Weights of a small mixture-of-experts language model, trained from scratch on English Wikipedia: 6 picks a token, 14088 steps.
Below are experts of layer 4 (counted from 0) of a mixture-of-experts language model. Rows are named up (a neuron's input weights, with its number) and show model dimensions 320-351. Each number is 500 + 25 x the weight over its row's rms, rounded and kept within 0 to 999. Numbers have three digits each.
Before each expert's rows: a language model's description of what the expert responds to; "mostly gets" lists some tokens that are sent to it at least half of the time. This comes from a sample of Wikipedia text that the model never trained on.

# expert 5
It responds to: First pieces of split lowercase words, often prefixes or consonant clusters after articles, such as re, st, cl, inter, sub, ret(old).
mostly gets: " re", " st", " cl", " hand", " inter", " co"
up0:485505468533499492493485528511518486471513555523471493490514556545452502520462502531487510501482
up1:562491486503524500551502474511470505523513466544486547467504494509490538500565503521520531486451
up2:477526521485483481474505511524468515542498540508539450454504503459508559536488456466506495471524
up3:469508522490498478505510550549487527526532493532472501518516501444448503516479488469548495532426
up4:488520504490486479503500527551464527531522476508506490506514503501502545523504502497507540527498
up5:506486508478527450499468513473495515502474513537492491476505540454491552481508498495472503533479
up6:483503523486482480524533486503477520502502513482507468466525496508469537469461507476555528501546
up7:495483470468497538522538496526514524517495508486519528511505469481489468478496516518459532526525
up8:484526504505476504518508489519514470514497490477502493486521500483491536494494492487433518509510
up9:494500477496527506532506486472531500508515528498519510529517478461507463511469476468555515522540

# expert 59
It responds to: Names of countries and states after of, in, New or commas, such as Germany, France, Texas, United States, Taiwan.
mostly gets: " States", " Germany", " England", " America", " France", " Texas"
up0:506511536484476515450514502493485499463457483518513466497519533522516497525487494519460491479457
up1:539501497522479469486507489463527548493466465501464466497518512504548504508521444527497525453490
up2:483476518529513527502506501449532471517479510512484502498500491481517462503493454521490484498504
up3:510460496472477488520492473503459483534456481487469489485513444523510473533487522480517466451495
up4:468502495458478490552506511514520496502495475469499506459491482563504506526489499473514498476497
up5:497492501497490484513483496479487481457491490478530499499502478441499484471511530460522536532520
up6:495508475550484539486492511469546513446488504484479459536520488511502440451519488510501485505496
up7:499504495535506512445520464486529513509516504480498453528520506530526490502555491513512524464491
up8:495494502542502505467473499479528506474494482486492437515521503475468488497538530513539527506562
up9:492499542491466512523485498517498499473503465469508551465517507506537446505500518492518499490530

# expert 45
It responds to: Descriptive adjectives and adjective-ending word pieces: political, social, human, black; skept|ical, melanch|olic, rambunct|ious.
mostly gets: " political", " human", " social", " black", "Scientific", " white"
up0:515501520507466503501497483529458447503532504485500527455516528478488489474541519523485492547495
up1:499529505509496488483511497483479508505552494477466503552507470537481532516497508484482508495524
up2:479480505501506519466551481487486499509541512500483480530515467496515490517510474484489485529483
up3:512495469513504515481520549471505451507505545503516479481516492563507469522451463465516529504529
up4:481543513511469478535490517504474457486496468471499509519491505525467493490462489501483490522534
up5:505513516494487458498476490489498544501469483498487533494500478462502487468470539505474495545479
up6:475521514521480486485548472498555477518558495540466482467518473516489545492484495508537505468497
up7:493513513528515503504489480470474497501507500484520474480502513491479506497474553492530502545525
up8:518510515521467497481529500463497520482521464504496471515527523531488454488475467520532475469504
up9:519487531530500512489541522512490518475542466541495546486500484523473499528507550498484498489495

# expert 15
It responds to: General nouns, often plural, after of, and, for or with in prose: efforts, services, plans, conditions, events, games.
mostly gets: " services", " operations", " changes", " conditions", " studies", " systems"
up0:485489504508476496508493474476522523478504513466500476514495525517480473493514490534465489520496
up1:495472463535495533524474510494509482498489517498486503459510501541498482499528453506451508536495
up2:489493505520462500528516432529504490515495543507522521504516527470489509502498513504499513508555
up3:508496455453517526514465479501477450482529478510487492507509537552484486560506448503502508492479
up4:498503515508502500489492472471511528493521531584507502476504521513495469454492487475534493517504
up5:493494496525555499483508468494542525501519499512502457554494491475465474521489522480525490478483
up6:511534542515535534522526492495504454488532512545539490473526547481434471506499498501494547503531
up7:514526470489502522481510508493483473518509508506512458503513532501480536492537460560465493505546
up8:512506514500478455431505514502525487495493516546468477524491476515519536511548482535514529472498
up9:520520480482489538474534522497521512459458510487547520497499502502505517469512474504466544542495

# expert 61
It responds to: Common nouns and pronouns for groups of people and activities, such as people, women, children, those, life, work, and came, often after the or to.
mostly gets: " people", " women", " children", " came", " those", " work"
up0:522501473507534523519517497514505486499531498515498487474510530452493484496501460493474491512480
up1:486511529452499553472482522499578499494506503465493484526518524508473515503458524516531536487526
up2:490504457530506521536542510497494510497535488524472469506519524484497505533504504500471503519513
up3:469521481489499488494530517463535500491503539437508482505510502506474465478428530511476527489489
up4:511523515510497494490460464506494490475544480472546486521510529533509540523481521470503526504512
up5:480521503533500532548574462540529493518491540478461469508507461554494520532511512486477479493463
up6:494521489455507527474480502535487489490445483493498517517515524481483515452507425505522512523512
up7:528474488452514498492493493496487474463491503495484497513510532508476497514475503473476503493506
up8:481470497523510463506489495505482492492513542499514480485505524517487481519467505503462482506445
up9:516537523452463508486462493493478475534502497498505520522504527496492552491507495479502498504503

# expert 21
It responds to: City, state and country names after in, of or the, such as New York, London, Sydney, Atlanta, Johannesburg.
mostly gets: " York", " London", " Washington", " Angeles", " Paris", " Chicago"
up0:519480478492500448532502507460506489520509505494519460504523513501488463497478523437542504525476
up1:570456408500536532494500528527481487527500570508512527482491508494480524481515485504509522503542
up2:464502512502486513536496457522487520488513468489510471521520528503499517490478490501514514467507
up3:512460490472440536440526465520504528454494492494527528470493501536494494517518509529491510482493
up4:469511499489472535507446489522515539502492430485478469506508531540503467508537454520509468500520
up5:488502448477514479493488488511482534454528496495501492461499507496478502482497485499513494510532
up6:535516495544474502463452518508484439500527547508496517517508495495508502524487551486520482494501
up7:494511497519477509485498525521451472533493510507500526520498513502475504526491513506535494514480
up8:483495490503491488459541510561501482488516557474466505506509513521481456475487460518480458483491
up9:528508473496504539506515494464504539513476564471491467482501479516477483493490504515555544506516